Weights of a small mixture-of-experts language model, trained from scratch on English Wikipedia: 1 pick a token, a softmax router.
Below are experts of layer 5 (counted from 0) of a mixture-of-experts language model. Rows are named router (the router's row for the expert), up (a neuron's input weights, with its number), down (a neuron's output weights, with its number) and show model dimensions 0-127. Each number is 128 + 32 x the weight over its row's rms, rounded and kept within 0 to 255. Numbers have three digits each.
After each expert's rows: a language model's description of what the expert responds to; "raises" lists some tokens whose logits its average output raises strongly, later layers aside. This comes from a sample of Wikipedia text that the model never trained on.

# expert 9
router:125162150098100168149141093158121073113148146165155116130122139167132111069100126083159178190108095120164123064119168135200210158159112140155172124193154120130147050110122131136096143207146143160152167090070143126097044143173153103182107173157127117123146165195114105105100101144198133154188134171124092122085095069126124106060110172124097108123124119139111207149166151096192114176151
up0:140110028124148126133102095157114151101138118084097146108193140160120130112120027154140153123109103127126101124111114151093103186080132143151164157111096130111136175151122122097124032073121094138144088183180085092131131058176158139137114125125112103102176113102138114102090122108106162120100148164107157077109155158142126144127112154117167157139129117123143136107160146132108132073143
down0:128168168141193165146155120127153133172135138099125074157121125104151101123165129146137158119166156090134064129109149118114123114186124096179117093071160144153099125181119125088154104174143098133144165110070109143099113160091091175150164184112183091165096132121169184110164084130122118114089121148122134239195146105101165162144063148078106131149153116133119128113113115162144123151155
It responds to: Forms of be after a subject or auxiliary, often passive (was built, were introduced, has been), plus object pronouns him, them, himself.
raises: " his", " step", " her"

# expert 12
router:163120091147116114107169128140099168089124175079058158090090077096163084137108175114064108136150162104183144081114168133144109116134095153171142186123088156168163145158125136117131128087128100147171174123153169109043092112136088172145132132052110117088132131096104144072168118141077121118148120098145127151113132066176094111180167138139153154124128115128083122147124153128076104171109
up1:135121142100136192101222097120134153157146119087150140132101096033142118131106141105117083122148088122132144073093159126097134118085163093211108173096142127182140096129148154123115101056109116091097104150119112148131162120117135153172146111108124110119144095162160115189160153150097115147108107094159077138149197088104116104168125119142118156134109103153099168153120158210106165137131
down1:100138071123144132132123125177108153127153093102160099176121173172119169149107124159192110053114088128117122163168172101171085069108188162161086093130174127077087093088130142172080188106154158085110146117077148106146169147106126137163117130144128113152112128145101100126131129087088160106131137160036114125071148169143092184150157138167139122122136133123142101113143133096149166154093
It responds to: Word pieces inside rare names and foreign words (Al-mer-ía, P-ley-er, Zamf-ira) and digits inside numbers, years and measurements, especially 2.
raises: "ents", "ately", "lew", "ible"

# expert 19
router:169128096069134133168088175130161117116147135163134167103158182175162081109142143119135100168194121090095097122092176182188142159104073134173083131114137161151088099080132130123178066142171049086131175126165102076084129110157092133134156102079136126092149186069074138105126052053120167118143132161103123156136124119157138088117174149110168097125111125093080082120156058126093125180093
up0:153105083128145150111154189114137096118202169075090096134136132141092141155064104157116133086094155128089094124138180141150155149155154144161128129134104175119170097160069127144128120106208114102147125139141087152124135158094129160149114105084160073103180090063084106105176140098142108076118138152130107118102151120141111112145121157082137134155129099136161088156139166171118108108114
down0:125193135139153124178123088102111143113138047119163197140145145159133082093146175185159205130099113128183162147131143202076086114097163120161128150144160114116097159187136118109157143177179130149159173132124136145121137109171138131085083126084160179109116141111123148187161155152162091168109113160102084110094067117162165129135083165132128134078146121118109121059111175047150139206084
It responds to: Tokens right after hyphens, dashes or slashes, such as digits in ID codes (59165-19-8, 39-42420), the Persian -e, and first-name starts.
raises: "pi", "ies", "ial", "lets"

# expert 22
router:095102159167158086114211090107119141154073159127092135219159095112149114127105154134092139127140135151091207079153121130088120108138091094070169096129133095148165152131109129118171181121122159136091099093149144164152162060168149150176103148074101124153087112154138122158096187117163119126085089115094152096096148093117157161136114119107097087159135169113161166136149156127120133122171
up0:130128068122169124173148106140178078096069164119139155086127152108127136147101044133118108133146062104113111122110161183111144132084164128127173157107114145123135130180143156181207108084142098107121124130152138053054094119128146086166114141176095170131193152156145109153138088114132114102097232093102154152149096141142182128131114155120176097087095126146130134086148177044113173123149
down0:128140111129152142153135152094108144135140132144178130129135101132091154133104130166126130110147138096084089183125184092128180112101149169097163053155130136096185193086109146107166112162064082129119084108113096202087124110096156098144182157127141117093148083094112142152164137142134101184142132096085109067179144144153083139135145167171150187178136146154158129159099108143141152101156
It responds to: Commas, pipes, dashes, colons and degree signs right after digits in tables and scores, e.g. thousands commas in vote counts, 6–2, 7–5.
raises: "cer", " view", "oto", " generation", "hem"

# expert 16
router:145152142171160150130108106199147142116142075163103112114106136112099118152081140115118122151107185136179122209158124150190150155137116127096127120112165147114110088074107060125085148124159177165104141101129102151113102138121123107171180139149096078150043135158127137111132138095182099159126134070131130110120058163126097184153173102087118118098087156144123077108155121158117098131097
up1:147107147131112125109132050124107164066128082107050154165092109180169095126161159136112152098150112135142105139151101216117107018174166116145169053097148129181078123181143121112122114162156123124146132112192137160096144139132143191129119108113105121167144136114113118123131098131141171071168155135119143185109151122128131147164096084122113099117121192134101122180144120159131119099075
down1:105151155122155147109130104147089091078144127136097150107100095098137159123138126114167108065161153136132103152177095149135127154133143120148117107095131131147090077131169156164074094162131123082132199140154194145086136163056155138129211111162087119159115147160108085119141102126161135042093133118162127192146099158114101120134124143094107113099124182088115122088124171102078156128134
It responds to: Periods, commas and closing quote-plus-period marks at the end of sentences, plus == heading closers, e.g. worst". or standings.
raises: " It", " Many", " Some", " |", "\n"

# expert 31
router:140093154101126141141139102110109079141151175171088150152129179149139172105193154086135049077204122132183110092159089131168110183161116129102077099142104130078200099137195124081097168139150162133153161128092107103131138147157078150115070109142163191139137170210117175107186167135080189204164154157109167133131125113053157182152095144176155156099092091155174139115105136155135084120163
up0:140097132132085110109091160154079138090163111123106177144207125115137109157066099087122125120165134129148059166087074111140135164115183127103177095135095156083142143063154146156123157038148081137161127156111115069142176079173168086190136146092042144144123108122123130118115100107194148147134151102065117137099204162104138149194106174151117123123127143166093081113128141114158151110091
down0:117139137095160131157156119099100139128105087152114074095130052190161172149142066128181146175080144120061151142131148106083106077163099122155137058115195147125107149187149168157174145163101087122152091127135182169124125106109105141195175111144187122092149153096101124127149126168117164100098087100108131104134162142077073137075166132078138125114161093134178126182103136157107208074125
It responds to: The prepositions for, to, by, into and with before a noun or verb, e.g. record for Okeh, pay for food, ordered to patrol.
raises: " its", " a", " it", " his", " an", " this"